config.toml
d_model = 256
n_experts = 80
activation = "swiglu"
balance_loss = 0.00232
norm_eps = 1e-06
dataset = "wikipedia_en"
Below are experts of layer 2 (counted from 0) of a mixture-of-experts language model. Rows are named router (the router's row for the expert), gate (a neuron's input weights, with its number), up (a neuron's input weights, with its number) and show model dimensions 0-255. Each number is 500 + 50 x the weight over its row's rms, rounded and kept within 0 to 999. Numbers have three digits each.
Before each expert's rows: "comes after" lists some tokens at least twice as common just before its tokens as in all text; "gets" lists some tokens that make up at least twice as much of what it gets as of all text. This comes from a sample of Wikipedia text that the model never trained on. Tokens count by the router's weight.

# expert 45
comes after: "\n", "==", "===", " St", " ==", " ==="
gets: "\n", ":", " d", " t", " m", " over"
router:455462573547503511468515450455565506439461524575386575496544484470430649531409477451527522478506523520477537454542539505570496432601517596510482496422559459400529493388538487484498456478541463515521591460537501509550586482484544372442457435612492476504484516458572508513508485514527436488521423541484480483448509590428524461455523484382540446465454507429416417488454515486531528469543493476584430527558447481501576444433512514429378440585480537476546489476542440550465502489497443509524529532453433500509492507470502519454477475532451421505513559451552496471556492457463565492470557532506499469567544449620533439556518491507598524527527541511602565448585477390492507503505501497480458481506531536391571622460520530386438464438509576543546607486559486554547492544533481
gate0:520398517478496507595532543525449547455452477551531421512518434542461612523477560534516532510486609516502592516528517430606501544517400596500469546441506402543474494645550515568542495569466443567513452483494454520469546508551559437609451508504483469536482458543522524499463471460399464569520410557503513471548478453383481458458517483451588423404475458537531533445571434528444532528517521488485416474497476478428528569505520504440518498489454574497450416493415503463492494465468463500503493508594413503525556416498577542575480468598429438527430418511519530465462547596452485565451506533435567420540445462520556472491457441459596444491542518430555517504483394529446546440558427569504492562421501505486564547513495488579550558475434568463486580531522440472498433497525498
up0:525511522549492628569445498467410494428497532529490417560493447477580524567485564550512494536504527550426580580621483505612523448540429464614569467509477530571498540566530497504578539535403440520510558596462558480435463519516524521496548563546501550523490436553499473437616509424432529563515532449598435461519451482497507501410474538468515490496463514488485519538455473535531473533571523396497544529583498428469534511480486534541595439434444534484473467458502473507477454457545372586496492528552395537549510496534462512573503516525438461449498570520536588543534460467506405487518436500515492526525617477564453483523571516457571504538572477510522478470543488531480515477474464508475537515569581486451551616453492501567513596501418550621596489573555454453519476476624453

# expert 23
comes after: "\n", " In", "In", " January", " June", " November"
gets: "|", " in", "=", " March", " May", " June"
router:487513493534420521551483529453517497520477418512553531415530473508568603579607509424544454556464542563528560496461537501474446485564474450495500483510503499568518439531538498458469442500433544461465470447521474456489470452511534411523437435493548529412478369531513436495430535566457443518447485508453460449453473436460547440511487501503552484435503482436507519498460521483557588514511532450568435534504460464409602465504526456459506389485460609541441578553510424440541461514423426428577623539541410489468523395454538492413528438424516434511589396428563540477473452437494490532490548524435523470542572529599498453523479539470566575510588560450506460556410462487432551452593580479515506490540487470409541494558431468431575525488410477548438550459459507500517530466471582
gate0:500500444517506554509475521471460462487440428384510573474551547571560541561494494513438503516573588398542550461423498544513583473549397444519554478599578468519454410389488516490481462482463460546508457454504532486531474489502488530448499501551517544474510463448488488513447505514510452554554466477469609490497500506528470424507517535509533552485556507522477500581473480508486622488444535543409410451570512442434530525485431487489441427606474475593433432438486516574439464558462515576556600534445506469583435507487540496559488431547478409551469466529551465469545519552485512387510576434556528467526425471555501583521456516512602505445408499476471532586494500527459457440481529547590594478486490444494526422487460523447542613560555567529425612493399515485522457520389583
up0:493421498573515468534500431484520558494486524519484495533452420530514539447502492495428451529471514580480450545418526509447435532496609543512444531520453515492549539612585524543565505594507540532485463548565415547431475525503523482480499536516445476566485478531499568516600423461510473491460502528544449486498444483502509551553540422477440528531406560565641523509553523477499474481546504459535594566476502555584409494492551484496530543367537480446523558531504441459494495374442440432511413483587516504442562555550435476511411538512573569495600479445463531571485538440594522542514490564491558473503558644440494462521518456521435535504604470480504516459470531515515448528472392454442471555418485458554494477532436522551362415471607431464545429518565499500559564487537441

# expert 50
comes after: "\n", " ", ")", " Party", " Votes", " Turnout"
gets: " |", "\n", ":", "P", " L", "fl"
router:486557539559491548423541394492572522458476488515456540429508574510527531544533542526481491550499560460537507523559519444527531426564476449488567510543514521534570487533516509500439510527515447450550591511499470515484531477529510490548515389576528574478536475551381492466546549482447474524564486537410561494490486483487543461422606584448426478508482559630550518459408476428508489482465515501589455490500506372562486529524483519483512503450411586434481568483413439485443576489570463439572482499594478482507516491357514512452445519576500343485492473392501546513417437535410484447467475474488494436589614482390478387525514452528431533561545504503503523568538479470471482490468551446464475531437538425392508535459505445502510462410483554479496529549471554551539531450533599
gate0:423516497542547501488456458462437353509459478447462475484535495512598489522549544537439635458574564498512513504428507501514562443443492454489437540589465511494481428526552504521508486495589373400529524528480438512463488494460581562506523480492546500427521483551455500573549563538471494554515475529423446429516513451483511477562559503471497509486560544508527570439453550407505531469489492533589553504574442525374447499515554554524557417511502559442426437514428417423425452435444451503497545455532384437492484533498410553487526524561466507469425423502454499472560480487570520485445488489521501436534525533455470453481438385514510480466608457624406421542526575513594495579524495558590507502510513389451464511473431476415585566487508506545548521482401570540473509495511542
up0:530479511543570444515465537485512412490440380475435534461484435490655610484516467534405412471538556477564485561474563451479528568502433375419439546565531524459515394510515462516569431486557446441509520511521467449562489458469579510499540454449410513471472501462423503548423529508455556525566522553397489571504527481423508453496519433443606602445499468510613527490462572407547509454440492578548463521506496548521427541426516479489505548568492559424448512451518494545469430515445465438452407468591513465511524483465452474467500516568523491433534473450443457472546473490538445513506537473479533560496546545457506405539476481511537549479629536583530476553535581596633536506444500499562470505456517484489494518472486426391410536585539458506472520523472486512469473516479556

# expert 60
comes after: " |", " at", " known", " based", " 0", " ("
gets: " ", " at", " on", " to", ".", "s."
router:518453558539481472484646437397521503529467479556380499563459465480469455566539586558474433520378559544427544501483559510599500409549474513555536493616422511422535485487540469499572486520538466502472466541506492475550448529478564574562470393486572487457539444509499467568515461427452604434530464584494518453460489480490523495438554485537526515474512529529484526511456551488571455542518508498541463503410531468402506479490498493467460440530456458622405513448541425588438541524543492568559459537530418520501510462417512504530534384521504457410455531518572575456479477495504586584560466563492489498418549518441493470539461474512556506572449561531594551485468455547520563528579565456417548466434495547464542470527554425460617516501454525533528589403496515460512497438577470
gate0:568494487485562419499487507465471477547404536391483451434429563409429605423557451494420528546434593504520495523459579464457525574543471516507525538466505501458473516407459461525578440482575515499428601562500500551594493513499487541505445530521579539523535486482547516511446470488411537465465557477432467464474469556483477468474526512538564537400458554568569470524513464517514487512497505502523537481543519526478539429410514441472544611543517437655491515526412473640419438505502519655481522452583440502535482454574520549385478436523606492494446528499473548497460467674492528501512455531444468427519427508518523546443432540520555453576587538514511555448499510511508526424503453472482505528410487539498520510481526475556469477497493467445533539485389512549467425436538538
up0:444458494453461442457450536473529502491472490535540500452536567511462548519517467519436457404466473537504534497450483473580564462510388455522565481597600499505493467466463433534500444446471500440442552671501500488486454420476432585383517410438577494498561495501464552436484490534508488473461508470542502553520509478433496419442476563555510519575532514406505538561413461418543395559566410545516594520486460547549501470460552502507490546501545495626513575510474515576493504456566462508475545451527409464499551453481529561457533495369485438559495566535501507466480426510515493553539443524573435498478458605433461470527475502509524565571467527510488577567444567429534411473472462438462427417486419564519603541534504441425502497468528556476467623431496496548483484406565479

# expert 44
comes after: " was", " is", " were", " It", " are", " be"
gets: " the", " are", " The", " was", " it", " were"
router:547409575537459392539543519423534419421560509404541573459472590492540555488491562459604467566435561536505613531433566510531432526393504529504575510520463553456483457520453521436481536440569480464470519507530492518550494523480435513581368496442548582462484453533529396407413502529486527519397526583493489530433484482486506505362528531472485520491558518544524548444397525480527492495521507488471448432609492478458525485482535561482527523413504486475485620512478517515519538432519496551493578598520538444532543486495498497453529465536461436463455522462544572470400487538482516432557469568466532518409482469426454429488539378506561518527649491490563520451413455509485428510570597526468416552546400566509495443486565417493528512514494505546524528484496518524507496484511516
gate0:494429583500412571556507408518519479440481513403524535449482465498588466472548500474566422550512480516478484587478524509468414473447527445451539487544586513584431530445583484457546474536572505462535547479524500487573536509441554469433494442531479478480481504494533540418477498501466401490521385600519499506409411512444420571506529534479449436482444512454509493488465437487480536557484559366541496469481440485507489476585475588498494498458485499451450527441483422354506574429520463500575537613500541449479453636508504501482499499468449519459447489524560560470464479489459473502593499494484522494494508512483480339581497559561537555623482455538536423508579496479508461541449550444395532551529532452481519531434513543477483510531620597577476438533544475462545376466535542
up0:538553467513532372431527531470557467514468565575477467511505501477414593495436568477482491483528478520551531378534504478480524512612507523564431505531502519485555472586426590504502492484466528556492501526463590359509487469512467550595522531514563561520535518445461533535564393543485579541477588449403395493572563504430524484524515474519537492461547532552509503543507526578514574486525481646423460470567500514506556507457486428535565478499504468487519477537607520572535435568396507542444419425467509437533471394501509490520514475464637444453516545395519471469453513547507528530395502504500569523539493468597548564484540523484496464429512571498456603557472471521500512492589454552543488465467477521584497491562545428551559495431362434512446563484477489554508491531511557

# expert 62
comes after: " |", " on", " in", "|", " /", ";"
gets: " ", " 6", " 5", " 3", " 4", " 2"
router:480521594550498511553523459441531394551480542502496550443475477501522500556442545508491487610451590580503495473539555492528486507575450334479506503607528471530480464539500506431433550474504459425537490562558542438583416456454466535533442484570557521505514443517480463459557607511459528506477507518448564516435567432500426506476547572483521506438506462423506521505354546387472463519510559502565490499458501399380562559593533526467471478500546561477487495481433456614488483488477510411573448510477459555493574510492454462504530406539448385469537530448506596469440469471488506477438495620549516507508518465486488595533530443549434469539482494555561412515507491546454571542450429507558455537526520549401585560501452520487581490479480531576493579549538517531559482432448429
gate0:468525577487439552530579520476429536533563549440537549512477497471505481442561505506528445516534520542612491473440523594492396482509451438402515487416527553512577532442485416478503403524411508453511503420560550510470453471473532505537412517600557521495516489539468399448602499452499441475462541514495514499543498454574484588552557460435570492509420469531412517521374458573507501556512570478541492593544482471492489521462630520584507452491486518463489569491536469503488430514425513500607567499445519498477543574472550425499480515519519414505513463477509563494432498480425506399416483541462508410410553486528480507574514461522388466487534472459500607486341507451556515486518520515465564539463454446506531453544506518496520461412477640579493448509514431414493498551481401
up0:467449545458474524570500506499411513560441476493516497379527459479546427561494562443509505449471531513506490472422532546502513495446437457462514529491563509537504479494634475540482430590573428532479550422600563470515434477564487453510511478575560540470519556511520525520619557432493441484427509501513448488431576445571483533539515547466491530482491478494492558500466440596458534495508478478538454447492549573548481457352569553519501417498444528539531559518493444599473535466425521514597495474441549482565553534486486605459385474515388506471455562496681442400452491491518519462387491465496464510488512489513564490555500398495479494423567543514444520533516554428407530469386486441563543452528465539465502417486512493511478491452522432634484418468503541459555536469472457

# expert 68
comes after: " |", " in", " ", " University", " (", ","
gets: " ", " at", " In", " part", " Al", " de"
router:590529555466424444576549497499444444478510548482525537451457463428549418597414502435477480494399550573410525580483492466516447424499555479472537515560530527563521524485524487487553592518532549490538607575576466509550489511498533479443507439549485528398480431545589498490547554516509487464456505548414577447432504499577523441488514560509532461398546597498490525515462532421535519498484616444589461507552512466517588425363418468552484485443468514534466475516524481538527548510522568474534494523504471515503511398484492559576504451449439424423488577468548556469512489560567465526461470476459476518548575541608541431507457437485469522506569478444561425524538485505571537519463528387494470591611454482550538516598636421475544542508482462602548545491539484516533466446499531
gate0:544495544477451535479493461421427523477490476430527503451616574495574480542408484542502565536522488435481478462460439490608483544518543422485494576482562466523512644468521397485499479501474483449434572576479538553520514463491482485487450510521519496493454555535435428548573521547465413487562539531399495415515536430481468453447518585554485533477631428447515486476544475462557402366410490558528522532449549498479505410501488500521570557451544545521502450421491570430495455462524554482398503541540613439554511512569499540581447563449541484497429528386487601492498555465563463500478506590434433489579510519488493458513468477478497449476456652477438521485510453491495529516450533579463475509436525516515570519429563549444510448467515383408430527452526537502495430549499494
up0:530544546512518566515628507442538515558483446553445505572516418482435448506433505538576434425499546406502542479388502499493547710514547532437442563510456542517446469498444555560452482590466532514476543514451527519481543546529470563599455556464447521490559506384501483454473472569468585487576478530488539481543515486545486506505465473425487444580522559501443560485484536509536555511521427539467520497481552491530540513479417474465470533564481453484506436476541503432512443427611493519466540533546536555549420486553591513524474459497617506542458466451503549460515534506526423569577469616563495446466522596502587438371445456506440486476533619528570557508432473530594545489512534508456488497486574457476458573554441441517425468526472510500386476499518501415535470522436463

# expert 55
comes after: " |", " in", " is", " at", " Votes", " are"
gets: "\n", " |", " two", " the", " three", " 0"
router:529370532636522439432567524434526396388518450543393520500579600561532468551483543464494550537443572498459590453490567476511474486478474485509491519521568517529501590480567440450544520525500522440559531495411469477580495523433466535549408461541610490533456469536531464465603434533481588500534602514485500464454535506503490474510605508491473498500504550516520584464478552406534561517545561418502522492539582437467505531469444517508613539450439578518496514479444451577475516473444482532575574559547527495545549488524539490465535541453512455458404582499494552536502486539437520514505513588381481551539498596558482430503397435539539509459506510476565463550431505544444480547475515436399550520514529482429509510484519486419531518361509537466523463495508485480467470412455617
gate0:605471530473536549576590554523540482496599479488524442557506539542443553473446632514455476540471593462476539463493526509525530502459522653478540523500503503483474521486502447451480526463485519468502478418517513420470522491432473514581478515557524485527494464542533515511574585511478517474445527461575522493520607584494441576573559524488521451368461480467446502467436530530468428512423490487558506526536468566506554506473480515491514445492512574479588547530486474560471618450447454468432520531573569515466547511553502490474453453602519464555605467610520573412556434535435589473474492683585506444473556410506429548520455429450486493471462478477481512503530396527491519516569534447499483528570474464452519489483510522373506490548518520521532541445463469618405420583500591
up0:510492506581417415534443482495435491518552532482575406528532482503539494511522469501522438402447587554393488625422528477563533502470577579510513496422494474477456446603485572474561627559487424537481520532391508488455480485512521511565509471570494570457457447482440454503468382524529542454486415395462512533508590467512506540479439435491531398576427537498519435473535489539522339490404578495514455569464555505585500424488499470480557487476475463464538431489533525470461484539529494499454559494491512519535483538444534459536415437457529413397511456457483512428535557491538398440479616498458447463612549524498433510501521507469454477430478526512460424504468499518522556454575466528447493604491517429528543505462427425444602487494502539456485473585563486527559529512493472

# expert 42
comes after: " the", " of", ".", " The", "==", "The"
gets: " the", " The", "The", " an", " her", " A"
router:510500571476505529500618486503465458544501441538480432467512431525465597538424527463604430573352489424431560570437521495493505469457414570460478541497478559498513499494601501442481483549485455472492597501497494532462467537439422497506450463502486509478559534524558511518520378489420530487507394613475518488424533600491519463421549459428546446496564517563466550586436457400602552479537526398494506555481472469555441520472485531537527546435508474399526448443522454488497576580509412368542562537523491471466528513478434518552490458569507457396431518516528561462463449498511505454475535545529560420499518439385433417466508567533564521516500491440498484549451552522485544532574589565406481528555538635464520525511471516470489513506427545523525524504530484555482486456525571
gate0:452452456499438474458513540409479486539556428527540520418403551500486519448555467490524496512490529493457554554532468498525446531582528517528464445546550584550451519519542532527524456430503565444478472474456545513560572562479466551521435452573491542520418559504464444459492396469415467471511448507478540434495357569520439461575573450433568499513533589501462449581387498438558446543471592594437423560516505509513588481519469505528528532383506472491377436403484469545574536583460467507433462555482478477475459513531440526537537536495504437389475515458480565506477456487471489598469529491481530457514525539606555495558483567442528495532501462601537517448524445485471593546508546563638403480548550512580473504447463532503614579449549470599500529510498518572482499506446544
up0:570442516541452499534534534454541494524475451559542464461410443419557457427473479523610444493553511521437482482493492499459472543512568550486517464484490514498498496545624503521425479476479534469434412429504575512555559547529486650511513447516455515487446595414458480424526426520561447541415445520503490427522463528450474527597539558440524476510455441465545487560349479554567505530503532548505504470469443490556514519548487485523552472479507493528421410488478524434529493548582469504489456522497480500453475509571433563526599589518445481450438567475449537477458456499487413613453537489446598454473561557544465464497479525458556559477536454500520532436475500569457541525454509493678448467590507549558532421522496580556500506453600437518427479493571520596544495545373584

# expert 46
comes after: "\n", " |", "-", "|", "===", "=="
gets: "\n", "|", "-", " (", " included", "F"
router:548491543545511466537645508503618430482492440500516492479451467510477465554449531442486489482443539518477568592505606524467449499550495433483502492594496555424547478520607501455560521510492453474487517470462463434572541517502435415507468468541492582481539498451508547445481481584447492490457409565475620530489425532471411516418514547417467534395460548534552517544488517542496434440446491476556496484530398420524553502466506568448498590555527480433457515474388482458503528528501484525505472520525424522550452437394418481503563510602592489510437504550544609470517506458392460453485430562464562515466515479563554427547508547543564530471559544522544462508543476502526635512443533585506471533409586443558542432460545467453488479488519523558524630516430480478534412517439546
gate0:575453453472525501533518478556422559486520499579521498437492535490530495514368551529467531509582475554500538462382543483588500490499469459533557397385497434503469439521399508551447435570495476487483507535519433562507494492477510417509474448597487521515537582521563488447467514548417509528483507566488510452466497580436463419509520602469400510526494584482486463496428522465558474500458494444421497542391398605514592475463461515434521412467414466536554452455570438543539530519460506545560495442504475500510567560495506515551520500452523462465499456485511371541502521488480527558550602545451474456524530480438524476405475384428537487499616559433457531507484491531535497507436521545509581497551491507499555474472485475485535409506418574407396650453501547445551439467451562
up0:575504508410509454403450497515493407578518445532509501540450484533516459500504469454515478518429387492467489507460484461519513495486573551491513402438435562500488494421534465433453545479500498516504513432534583593440476556530442548475499487419539423535425501444451517554543475531527464473569468391455438551443482501472509570555558424583499477545510441531557414533610466425462518420514523503503576496479493436410555460523545483507443530446497423478471543524557453464547535499517487468404573486476487497431534504484499404538423431493430454437474559451521474478536525535505537414478539452461421449548508484472441526548483545483459505473430407593436464548411556427530471535455509494413386487522565491576532546496489548472435555535530446469549469538576441526409513692607440

# expert 59
comes after: "\n", " ", "===", "==", ";", " It"
gets: "\n", " of", " L", " was", " with", " information"
router:390472557552518517600605430396530550520486539520470445448379445532552453576494555534516533498451692560477485441578552484465455479571481551455429549512394454490555451514502512521566601524581564505498620528491516531529472493458464500466506509489505621429561508581413485578520543519462489389522492507407484427479544498403500467507515518478511546460522469410470533465461556483529521526460550485618468452433452407432529475514465532422542497514481518510463567504503430488425466449444532543444517529584450472451429461491487547571495476514511406467427536502526556498538555506476499523446476574530539528484540640549485450518441430523519485519506440547528467418499512450511484489460528478503492511558574473553457470554553520490573499437432469568442573483510537489585481554591519
gate0:495459538552456433505444598475459413497372560484384518519513488450470578552591521557559588496453429453508502544485489560523493560603491534450451441514547539540500519502577424517437531552486443510533449454527536477504465528530488456621464545559548509509483525396547495518555456573465439485557494488524422488485501522565548442454536476453550534525515444484457512467460507495505402478527471438476453538501462437551565468536480552484499424438487436460518496462539436458509515367518447588396547498534480476490547543615542455593439400554424555368489466443626488498494454463488597477482510508465526452580513513494425507518540587522543427529499515421527431536496482432519560512469488511466501525554522573457597531418489455578511534433545607537526563489444489445469409572528554
up0:473508550515512481508514583443567441437477509503503550513468469529489558556612490571447483468463470496461433520480408542462469535501517514440478436442389543455480510484548511521439514524479453511527458484556447459524511606481453382628478537498585533411566484487498474529495503565504507398458433425536470546536503532563521557376555489461510541526548581485457532489496488499536451501498496467493458530477463480482481423589411508431581452487496540464512546567551420468433550443498499616460528514502441486415490618486493463574502432565478580386537439555600455623573488595548591568484490512558458438467610509436479446456493529496504483481459518450560440453481527484511530438505515410489543447558503552378452473441485516569499445401415500590555513506480454520446441485566502

# expert 29
comes after: " a", " the", "\n", " as", "-", "|"
gets: " a", "-", " T", " first", " W", " H"
router:536402554471494475572511448456518501580596549524505491493477449546448571574510579480567512554494547466501481574564532460512510526529471526391483555559525514448467465511559436459538592389538533557455546456490451481571508548472416515522491471529461560512536529537536491471521428510478514413476540595470614465455483493487464490414571522376496414439559563556577504566456507466484463566432532531515486578504471472460512540413452531435547544390468478551418481461433509458481548571485407516547486540516455494485511393475525577517544457556540428423390489557528561429427528507483484539494497625449573469555558497577526462460502507556644493486564410523556502436467488465488509532459513432501422564492477500513512516469450527553470455482456486439431633489418509539498416452482563
gate0:418459471477406471511620435469560423540447469475495539451521473520503519431509445409538561494498467562527554532527519520461554554527499529520425550500584553457539467534547481422491436541450501434556508527469514599435396456383490534471414581582512432453552409590386414422505446466476476520575539512400484501505478502485494437541474584475456477525621541470470514505422511436620459496463501523518483567476524470477459398469475444508483409494441525434475484471496522512451516432508494508437449540499517466509507545538509528462535557459467492425502516503539543497468518427523504511477452575613469575402483542558499438549547573392550539581440572592515529480504572494529495442553473570408459465534464554383503528526542538555512489524577393435492475580527542461461533539457476
up0:568546610482526451513515420518606543498482565512459540516434538552475427527504552514417500576526485486462548462459450513512521504496481553512477464569374531509543515502444493484452478568576523461517491510622491485540546568567493508564503455460549535473463415502507541470482610599495483481474561566572384515476451519504441541476608513493515592582449391467570538478512518528420555551558482528489522463538510518515471533480567479522482466465465555563513535575557524494517499483484526422583551488494466477533447424526646379530472431500516585551523455555532526480526453515497578449538537504556483405498436422456466591509490479580562457461557532437426551533548487532368508465467532504580420508389530532409425438452520423442489464496607522500514562548524523589451435468490503

# expert 20
comes after: " ", " a", " as", " 0", "-", " in"
gets: " a", " |", " his", " an", " one", " 0"
router:474475560557495434501614413490485500504512445569443445463457371493476555501479578470606437476345531520475558510510512453510528492455538527481523552516511441481503508483486517528481536490598526450478598479498519561560451557465484548520462396612450596481497538525512517520491547450435516493506463539517488403526457557501455498362561496487565516427435458518488519558475539448553511449494491567597406611548468439517602556503445520507467543450570478498499458526387418504417500461473414517535567525585518442502476445520488567473479478538564466429532526515589518454440495540484537513469454560480442533450497466465550488543450484466555543560520459544494552523429510517507561576543490526475449655506407534548582484531498435585555527471411412592559551465521490538475552458551552
gate0:501562524524556499536527473439497611488544587441573472473506462565561463521493547474511543580522573553565483553469484533523483440509436454546543589509563517475512498473530484499532496537551414474463527474444467620511671514525514445531452541500496528475493524407509519442536506554499467567499465549559528522453469531454557538519483587494512474551496496561427397502457436473484477469467536470495492552575459497492433499474461542475462503493444540456428478510432489395534509489437544460548597468447384691607468392470550537461547489480524476510500557473492566494421496539366409599505474549538519437488513516558479551545478412454521556555411543394476552579502429466528504537527514495570488475501529423484448503519490464521575583479491423453449528533469574463512566397420420
up0:517507425523561559457426561562499532471517496541487485505519499513438447483508438480449477473487382422528472488527443463603571491522549440447572553546469486571525486528496443498461491492517502406506580538547526465505438516539466616580545487432574507478562469401435504593419576554518565516489520436458462554529503444465530502499492454463437516492534516545491623420524484512422477498497501568535468504373535450515540584433496421377499507577499580504572474477564578613526532506537571519427517520359562509519561479461469524470526548493488512540473467572480451613604507477505509400477465506531436568546518482488590481440537554502408503547596458556449472500434432437537512420603453473533517562488525531468437490465478428466492420524482481503462590598488486572525547535533522

# expert 54
comes after: "\n", " the", " was", " It", " (0)", ")"
gets: "\n", "|", " the", "-", ":", " The"
router:457515535538505489574539407423505557582504420489526513408402537478579540547467458440498419501468547565521599488601542470528465508494521494530484427535528527475451518500531462464445439527465402434521456521516578480477483509512518444453432490570538510507505577510521377424469504530374509471520502568430559420482484487472425472531493541467546554363556565473414551555460443513401507538399498516482489569510537542495577453478447526439507403486539558538394440423466504544537482497431498471457526523505445538466581480397523506454529376444445422447446536567607615483448513538394550462496468512468540515503517563522563486558462479478517510479534480530523505519489500431549518550582495588418420450521462504490449493528460433502514496476544521597496542445503498482501438456367559
gate0:525491488484599555503498422507517537556484455530602472464484508516523578516447534499531490559441530557528531514429522559560436536396513558550446500612553483527523451580559444464531543479528496425486477433453466533486532523502514510583414427547503434489565476566524506487560425437491396481456408497439523531493513466488491471439610540544424495347556516478528550511408537509477545494480535524553558565497522502531561562528514480547492477510556462469494380472491494458538548488425504510512540481509426497343546558547535546512569513463455515474479448552591528499420421518530515567449563591444553508372423535439455460507415531438574520438497549506527519503482478533472479476569425570520424448485511497458539452496453548565530436514602432618430540488502447456431446629528497
up0:481512502534342460487517564501449450530491507418391531531577502499492474506530435443436475458507497451522420525562460448392503426507548447454480599407481507513527555487437518537453426532545513551471496539548477497459462495481539378456577558487557469502504448523417483513502529617541567609546563476429490470469506522407522486556442455479521449611437507509517466437507445440466456491491596480491473417486493446464445506406520509436473564519462477514464532509476519532501531589490513536440415528461594518604536461510463461535446533564527459554524510463425517477477578461471472405556458425548495514570548463500552546473588523514408478552529513459465527399502571526508578481490609471480545511452470468490442559493530358474493491469366541392534513512489556499586550413453469

# expert 32
comes after: " a", " the", " to", " had", " an", " has"
gets: " first", " be", " in", " been", " had", " were"
router:433411543580508454530551537383503404464619514570493419442486516510440524550619591501585461518500521527502559576589552486495482451454467496551396549578480528555561525539601427468397463496529415554475576557404458506506505501490493471541464433501472458449521407521460468582620430505488540491529431537522569504512543518518500445469484497441471508472590532540543522485459519507468523446440496455447502529488504441491536485455481523462505430454539586458407556495508475555570542579499432568522494580547463410477450459478486506536499546543458452450471522505582500516548498503477519472456457557546552503532472569544525471405470431452624520540486501431503546408489391524434510489560558520533384519514518521528454501528537509454483497398379520453480557464415500513421407484553540
gate0:555609486572513432512498619441481447525513565509438461485543413577488453506513505487558438509505512449506476518487464542520525402535489526551464518432533653532609428373450567525564480446429486454533611576487485461463484506487548511484559553536532563451463509468492472563493430456420449502461420545435542590488464541522511518583424500466593527491537538431511480438508487481487460512521414535573508554540434517597565418541517406565528524480583399460470550555506472477535519458513518482536565459483471508627469517441484508463529378583551424500534572478528430462481496538557506487591451459543526465498437448532539472524576447549490517529546488506527550507531495415498513634540562539401570451513449444540552590498499484554595499551495439523482421519458503480544502462516479
up0:462440522517512441498398477466491495443517437463505503473519484487522553420573536602517515493442581516543517537564454508525486404402555519500536509496517477469467545487519506503492461414457504499519556548496546603393568386521450556475515465474464540490503583596437541439482578529460478502448427500522505526424481510548459522472522486527518512509517499477438447477476532540543420558561529460530558393514522509623564461405426430421498418481517524597515524494448517485457512503565505530412487485496498398548499528543520579601461506542481496547505376487484407432491590539599584495518513573493534543462505515540497524507534499479399475518518454536513462399511590438484484625527496486421530594535427619531510433502479558600551464456481361573566496538430482508509516403445475

# expert 34
comes after: "\n", " and", " R", " H", " D", " L"
gets: " in", "|", "-", "==", " be", "ine"
router:544486515571485483523482479462469489493522585521446563410455475540501536534444448519523466537499466507413499517498572525502436438535537482446529441517503616531447530550595437452604490533537511458461546476562455485450496550442478483541523472536574570433445445443524536510496449485464448429514430520523571417466523456431465482446514545436484478425461555487522563494493605417533600540618502467459504570562461495462441479464526494465461482397577513471492551582496487454578513496462583482510584453501465523540435492470554551414430529487490429481445647580442553513479541464387483443531441495457536484579431571543532463557531540599519491587522573569522502501582464452504489528416579471510562551593440522514549443459562475466495448382432485514457555498412479599519419492482577
gate0:492433521473514410550466511467525587585479449445490547360478517528492481535515533476503524554492537508425547504556527573557494497505477530508538468435541546566562537415568523502509492511538516451527445410448536495443497500404550470487469505484590549449399511412454418562514479491463480482486564565429575445527415543581530509467520532541428522499534539496571435515439532535515512534493502456470476578426472488482571524482581471507431478412519492483419524570509446504598496558481497515406560553532408437535520593500452512419488579560524450521494579523492476484489480402430520500466461529458534486487508467498634539539536480552548497467565603426532459508554490518427454364503456440482434475520442471513531466635535481504472429403568527548445497463504596561589382380513513
up0:528488504466498488551524501525601533527504577494560487468529487520564549417479465477506466498472506601531462502460432538483547445461519489447459563538372519395497434481414546449531422492436467470447529483488554457540564460507426509505438448451396523612553488484470502440535450579498515453485492494609485601513544524438520530553501576529604490423409438492548435564500515441517479478474531489501428483509423466601538455520475389490559488552464409487590471493510519549542503527431571566516465453389482511482486529544499519468519430547585505523570426402443439503499385515557507517471491417459519525548501438395385515518476469498467536430518522507531431603566542476478534593562459519389488471594501566512452587511489487511492509453480486486579588522490483423526604511576449